From a checkpoint of a small mixture-of-experts model trained on Wikipedia: width 192, 38.9M parameters.
Below are experts of layer 8 (counted from 0) of a mixture-of-experts language model. Rows are named router (the router's row for the expert), down (a neuron's output weights, with its number) and show model dimensions 0-63. Each number is 200 + 20 x the weight over its row's rms, rounded and kept within 0 to 999.
Before each expert's rows: a language model's description of what the expert responds to. This comes from a sample of Wikipedia text that the model never trained on.

# expert 14
Description: Table cell separators. Pipe separators inside wiki tables, especially football squad statistics and results, plus prepositions like in, from, of in prose.
router,181,203,196,195,188,180,186,178,205,202,201,201,218,214,223,173,195,207,162,193,217,233,216,220,177,206,203,236,207,254,219,173,189,210,184,181,229,210,187,233,189,205,209,199,197,195,199,170,188,173,189,175,215,203,210,194,213,176,255,198,161,192,201,210
down0,173,233,178,225,163,182,233,204,200,176,202,235,212,203,194,216,227,208,178,200,214,208,218,180,222,191,201,176,174,190,197,169,169,178,181,223,202,205,180,225,217,223,198,193,183,192,227,211,186,229,197,203,190,210,217,177,167,202,196,204,202,231,183,160

# expert 26
Description: Unit-starting letters. Single letters beginning words after numbers, mostly unit abbreviations like m-ile, km, ft, plus blank table cells.
router,203,208,181,207,199,177,189,189,187,177,194,174,210,242,188,181,193,238,198,182,199,201,178,181,156,202,236,189,212,211,231,200,194,230,167,178,206,195,220,229,214,215,200,228,225,199,195,160,203,179,189,165,217,233,219,190,220,199,242,217,202,195,229,207
down8,199,199,167,214,169,217,210,169,242,192,218,199,188,228,188,178,150,211,222,148,208,221,220,217,194,203,198,218,215,214,189,199,186,221,197,182,229,185,203,212,210,176,227,175,173,176,181,186,210,183,218,218,199,198,231,212,174,243,171,226,195,175,205,220

# expert 35
Description: Plural and inflectional suffixes. Word-final suffix pieces, mostly plural endings like s, ers, es, ies, ians, e.g. Avengers, departments, individuals.
router,202,187,195,219,177,207,179,201,154,192,212,223,201,202,188,157,170,229,181,183,211,221,206,176,185,208,207,236,211,256,234,215,223,225,219,190,200,179,200,203,190,233,187,188,197,205,193,172,185,207,191,151,224,198,217,225,208,187,200,245,177,190,206,208
down0,204,169,183,228,215,218,203,196,193,223,215,230,180,168,157,191,222,200,219,191,216,217,217,218,213,236,179,219,194,218,195,199,223,184,182,176,205,200,216,181,190,198,195,220,209,191,201,173,195,228,216,189,178,221,213,175,190,186,175,233,189,187,213,189

# expert 46
Description: Table cell separators. Vertical bars between numeric cells in sports, election and statistics tables, plus semicolons, percent signs and units like kg.
router,174,182,214,195,192,175,183,181,191,196,179,197,210,218,185,172,215,233,171,205,219,208,202,184,168,230,212,188,190,202,236,196,182,196,195,197,233,193,179,236,215,196,201,245,205,186,229,180,210,198,199,169,201,190,208,198,218,177,224,217,195,199,214,165
down0,236,163,158,228,233,226,195,226,219,217,246,220,198,222,200,189,223,188,241,205,206,157,196,210,213,205,222,194,213,223,210,194,191,222,190,231,196,230,182,210,168,233,228,179,172,173,225,186,220,196,193,198,210,238,213,223,230,170,214,198,177,220,209,208

# expert 10
Description: Awards, books, section headers. Content words about winning, titles and books, plus == header closers and plural -s in lists, reviews and award tables, e.g. won, Medal, published.
router,211,204,209,215,215,205,192,201,169,207,169,180,218,245,196,188,203,228,191,201,204,209,188,225,200,251,195,199,247,198,223,174,198,205,168,184,201,167,184,224,183,223,192,221,194,210,202,186,201,209,215,175,190,181,235,198,202,175,209,219,202,192,199,201
down0,160,192,195,177,219,184,201,190,180,197,208,200,218,201,167,214,218,194,186,205,201,174,205,172,185,188,214,187,199,169,215,214,164,204,229,173,149,196,212,198,222,188,205,194,177,203,202,212,202,182,183,172,190,199,190,185,206,202,220,186,158,210,211,227

# expert 62
Description: Opening brackets, dashes. Opening parentheses before birth dates, actor names or qualifiers, and hyphens or dashes in scores like 0-5 and sports lists.
router,184,198,215,226,205,174,202,210,171,182,203,189,231,232,208,172,179,220,186,208,199,221,173,182,210,224,183,216,226,208,209,174,220,196,211,174,170,180,177,245,186,202,180,203,217,167,189,199,195,198,205,171,232,203,208,216,205,162,240,206,196,215,229,195
down8,183,180,205,195,191,216,208,222,173,182,170,210,167,197,196,213,175,164,206,178,150,186,190,204,197,170,199,207,195,195,231,164,203,193,227,181,217,184,203,198,199,218,214,217,214,188,202,197,193,187,166,199,182,213,202,181,203,214,180,202,210,194,232,219

# expert 30
Description: Sports competition terms. Sports competition and club words in results and tables, such as League, Cup, round, Conference, play-offs, draw, promot-ion.
router,187,187,193,191,202,199,201,197,196,206,200,229,214,214,207,168,165,224,180,198,221,232,183,196,188,245,220,210,240,207,221,215,216,228,179,192,214,194,182,218,190,204,184,208,163,203,186,179,196,214,193,156,220,232,194,225,187,166,230,205,199,201,220,202
down8,190,191,198,214,198,207,177,205,186,172,211,195,213,222,173,199,149,212,208,208,198,190,230,180,203,193,172,202,211,209,196,191,225,212,222,215,191,188,191,221,167,201,194,221,171,183,189,196,179,200,205,200,208,192,215,192,196,183,169,186,184,186,226,195

# expert 1
Description: Line-start word fragments. First pieces of words or names at line starts in lists, tables and references, such as R(uth), M(imoropica), the • bullet.
router,192,217,205,214,202,222,157,177,179,186,179,190,223,211,229,198,174,216,187,194,211,227,209,207,191,216,194,189,231,239,225,206,208,201,182,167,187,178,181,237,155,233,196,247,195,184,178,193,198,194,202,181,198,212,202,214,189,191,242,194,206,178,198,211
down0,193,195,183,202,172,189,198,198,213,212,195,225,188,230,190,172,180,172,185,176,189,224,184,202,194,221,209,240,210,197,203,207,224,172,214,214,208,198,187,206,222,202,211,178,231,205,198,177,190,201,201,194,214,203,216,201,223,229,153,216,167,181,228,152

# expert 61
Description: Capitalized name starts. Capitalized first pieces of proper names after the, of, or a comma, such as And(rés), A(egyptus), North Carolina, Old Town.
router,217,213,212,231,211,186,186,199,200,190,186,196,218,219,248,207,196,213,191,165,217,228,214,208,179,242,203,224,212,218,188,215,202,185,182,158,193,156,155,226,193,202,185,234,196,189,199,176,195,220,216,169,216,191,197,183,219,193,215,204,212,199,216,185
down0,214,185,195,216,202,198,179,164,178,179,190,211,202,232,171,181,176,190,212,200,212,202,194,230,181,192,232,209,219,220,236,198,144,211,188,199,215,218,205,189,214,205,226,205,159,214,199,191,214,220,198,205,153,153,199,233,202,225,244,225,214,201,221,191

# expert 5
Description: Biography date and name pieces. Years, days and name fragments in biography headers and infobox lines, e.g. Born: 31 July 1995, (1931–1979), John-ny.
router,199,211,234,223,191,220,164,191,195,213,178,216,217,205,227,208,194,212,162,201,216,226,176,187,157,217,218,211,252,212,228,197,225,228,180,187,212,190,207,220,203,220,186,229,205,183,217,173,221,192,185,130,235,208,193,188,216,188,237,224,185,195,196,187
down0,208,197,214,220,220,213,192,230,168,228,176,225,190,204,222,186,222,189,230,203,231,192,218,203,245,223,170,219,191,153,183,201,200,187,186,171,183,207,185,171,194,184,220,207,216,221,226,168,241,184,254,191,210,187,215,204,228,189,200,194,223,220,239,222

# expert 48
Description: Preposition in. The preposition in and similar time or place prepositions, often sentence-initial before years: In 1979, during, over, within, into.
router,203,214,236,192,226,213,165,195,193,193,203,196,220,223,218,194,176,218,173,175,225,216,232,199,211,219,235,223,224,235,215,169,214,181,209,189,155,174,189,218,189,207,194,218,205,184,189,180,208,209,214,183,206,196,205,175,192,162,243,223,196,174,214,193
down8,216,174,208,232,195,160,185,157,231,172,214,193,187,179,189,197,223,187,184,215,197,173,183,209,161,230,218,189,205,171,213,195,239,208,190,203,191,189,200,236,219,193,196,202,209,216,175,174,161,199,173,152,179,146,186,179,197,195,175,186,197,209,210,195

# expert 16
Description: Word-initial fragments in prose. Opening pieces of split words after an article or preposition in running prose, such as j-ob, sum-m-ary, trans-forms, gradu-ate, polic-e.
router,200,212,206,215,199,218,163,199,172,196,196,180,192,230,197,181,180,216,173,205,235,219,183,181,203,227,190,224,238,217,245,182,231,197,203,164,199,174,181,203,168,202,210,227,206,203,173,189,201,219,211,156,207,212,218,224,210,192,230,243,198,198,225,183
down0,210,184,154,168,181,170,205,165,228,246,196,191,172,207,202,158,186,200,178,196,215,198,168,235,177,239,231,207,236,193,197,174,201,196,184,199,232,222,228,173,188,205,226,204,212,199,188,180,178,227,193,166,217,217,212,196,222,196,217,204,220,172,209,190

# expert 6
Description: Mid-word syllables. Inner word-piece syllables of split common words, such as Platin-um, anal-og-ous, newsp-ap-ers, plus whole words like gold, Des.
router,183,183,222,200,202,173,177,183,205,188,197,180,219,236,197,194,157,212,141,181,227,211,190,166,180,229,186,249,227,233,252,189,226,191,213,167,221,162,220,221,208,202,206,200,196,187,207,172,200,180,219,185,219,208,199,206,189,191,208,201,187,170,214,215
down0,172,191,196,208,176,213,222,204,189,232,234,172,191,194,187,202,198,199,198,196,191,211,218,202,189,223,173,208,194,200,208,193,226,173,189,202,171,170,190,217,215,221,211,198,217,204,211,208,215,201,188,218,201,181,203,215,202,202,165,185,180,183,179,208

# expert 51
Description: Latinate word stems. Beginnings of Latinate words before suffixes like -ion, -ence: territ, administ, respons, prov, act, rem, often in election or legislation tables.
router,199,228,181,211,206,195,198,184,181,177,192,205,212,234,216,153,211,245,185,167,217,226,189,181,183,193,211,203,207,219,221,186,178,196,208,187,199,166,200,240,199,230,186,238,192,206,186,190,185,180,202,157,187,194,202,204,224,161,215,243,200,195,208,199
down0,218,210,208,219,184,233,180,221,189,197,171,198,210,190,157,206,233,185,233,185,215,202,219,207,209,208,211,217,198,190,222,216,214,182,179,160,244,206,181,200,221,167,207,205,200,180,205,198,209,217,209,217,181,184,151,184,156,218,200,191,190,203,178,218

# expert 3
Description: Infobox colons, given names. Colons after infobox field labels like Music by, Author, Starring; table pipes; and first names like James, John, Paul.
router,193,227,223,227,193,223,186,219,186,221,188,203,201,228,210,179,154,255,205,191,249,215,213,175,166,230,237,211,218,237,215,171,199,211,184,181,224,205,197,202,181,233,194,221,215,189,226,189,214,190,185,185,231,192,191,195,199,210,238,208,206,202,232,191
down8,187,183,191,232,199,224,205,232,191,203,216,206,219,181,227,213,191,199,215,196,218,184,171,195,241,168,205,178,198,182,190,229,190,187,205,163,227,213,199,208,171,195,223,213,216,214,187,234,169,211,187,305,217,186,167,216,191,212,182,208,228,188,211,200

# expert 63
Description: Taxonomy nouns. Nouns after the or was in species descriptions: family, type species, Genus, endemic, classification, and opening quotation marks.
router,179,197,185,211,211,204,212,197,208,199,203,203,204,246,220,175,189,227,159,179,198,219,211,201,166,243,211,196,241,250,213,193,189,203,193,182,201,184,193,248,199,205,205,226,211,197,211,144,193,161,196,157,171,207,215,208,225,178,213,209,196,190,225,212
down0,167,171,179,235,194,207,207,208,208,199,200,184,221,245,181,174,183,196,227,194,189,219,195,187,208,201,180,174,152,204,172,210,215,197,216,198,170,187,203,193,190,207,204,212,224,182,215,146,196,189,228,184,217,182,227,221,226,209,208,221,214,173,189,208

# expert 45
Description: Mid-word pieces, Japanese text. Mid-word pieces like -ing, -and in Grand, -at in What, plus tokens inside Japanese script and words like give, featuring.
router,211,214,212,214,222,211,189,198,203,200,201,196,198,198,217,175,168,187,178,189,206,230,201,215,178,229,210,185,243,207,241,185,215,162,190,185,183,171,204,225,184,223,181,251,206,171,217,151,209,169,182,168,219,181,201,211,205,211,217,226,203,185,228,208
down8,177,163,216,197,200,233,176,227,180,190,181,220,205,176,187,159,195,239,224,210,216,221,196,172,212,202,192,233,189,189,202,212,183,208,195,165,189,211,190,168,187,198,216,207,199,207,237,215,214,165,227,219,201,213,207,199,177,208,170,210,169,181,198,230

# expert 23
Description: Months and dated events. Month names and seasons after in, on or a day number, plus event verbs like died and began, e.g. 11 November, autumn 2022.
router,194,213,199,237,222,210,168,195,213,204,193,209,208,236,172,177,186,212,192,189,203,210,207,191,202,215,205,228,208,213,220,152,212,212,228,190,213,174,184,194,205,202,208,218,172,184,187,180,241,212,200,157,235,213,216,209,217,176,228,213,206,217,209,225
down0,197,176,189,225,201,187,171,190,197,174,189,185,212,214,200,183,208,225,184,210,216,230,194,165,219,210,183,208,221,226,208,201,225,205,189,179,220,206,202,191,181,220,216,201,196,214,194,200,233,186,216,155,214,183,254,239,223,193,245,246,177,205,214,209

# expert 53
Description: Article title and descriptor. Closing = of article titles, the line break after, and descriptor words starting the lead, e.g. = Railey Creek =, American, professional, Binomial.
router,188,201,202,212,189,222,169,211,166,167,182,199,214,234,204,204,190,191,176,189,200,250,197,206,179,210,188,208,234,221,206,193,229,219,182,187,209,197,180,219,193,225,191,217,183,166,202,181,208,199,186,157,214,248,190,220,215,203,234,212,181,185,201,207
down0,193,213,213,204,199,203,190,171,190,229,171,211,187,236,203,188,177,189,220,173,193,209,198,235,193,217,201,204,218,191,199,187,218,203,200,201,246,224,184,207,201,235,189,192,225,197,176,191,201,236,215,137,188,227,225,203,207,171,227,200,199,194,184,213

# expert 11
Description: Name particles and initials. Capitalized name prefixes and single initial letters starting proper names, often foreign, e.g. La Prensa, de la Ville, Lough, Käthe.
router,188,196,214,218,189,192,174,189,181,190,179,170,221,216,225,181,169,203,172,192,223,222,191,198,176,223,215,224,233,238,216,167,203,229,183,187,198,194,193,221,188,212,209,224,221,169,190,198,201,167,176,166,223,189,200,189,251,210,232,246,198,216,215,215
down0,188,196,185,198,198,192,174,216,173,156,195,195,175,236,230,178,179,201,202,215,204,235,183,214,146,215,175,183,171,180,189,206,187,217,192,183,221,203,241,201,237,205,220,170,194,156,184,217,225,214,210,175,195,189,188,209,221,233,196,203,194,189,200,246

# expert 7
Description: Proper-name final words. Final words or surname endings closing proper names of places and institutions, such as Street, Center, House, Campus, -ský, -á.
router,191,188,198,225,204,190,171,186,194,193,173,205,221,228,226,169,171,214,182,215,211,214,223,203,153,238,198,213,239,238,245,194,217,226,198,193,239,187,209,231,192,239,190,204,199,193,194,158,208,195,199,152,211,204,219,221,176,226,211,237,181,191,224,193
down8,231,163,180,208,231,198,226,193,197,198,183,227,203,195,184,200,205,225,184,162,194,154,203,220,209,224,199,212,228,195,182,213,165,202,170,157,197,232,211,220,195,190,227,216,191,221,197,219,214,214,193,209,167,189,207,192,199,162,183,207,204,197,230,232

# expert 41
Description: Table and section breaks. Line breaks and pipe cells in sports tables, results lists and section headings, e.g. a newline before ===Group Results or | Pos | Team.
router,187,217,190,232,180,199,197,226,174,198,212,211,213,229,230,159,191,193,170,156,215,189,176,174,187,248,205,183,210,214,222,179,217,189,159,205,179,204,173,222,186,211,198,213,209,178,198,190,181,210,191,167,202,216,191,208,212,172,214,215,213,214,209,210
down8,177,222,220,226,227,238,201,183,212,189,199,190,227,198,188,194,219,206,217,169,196,165,175,178,210,172,220,223,232,184,163,190,180,205,203,207,192,199,159,201,182,190,195,200,199,208,193,203,224,209,208,212,218,204,178,189,211,191,200,162,187,230,162,193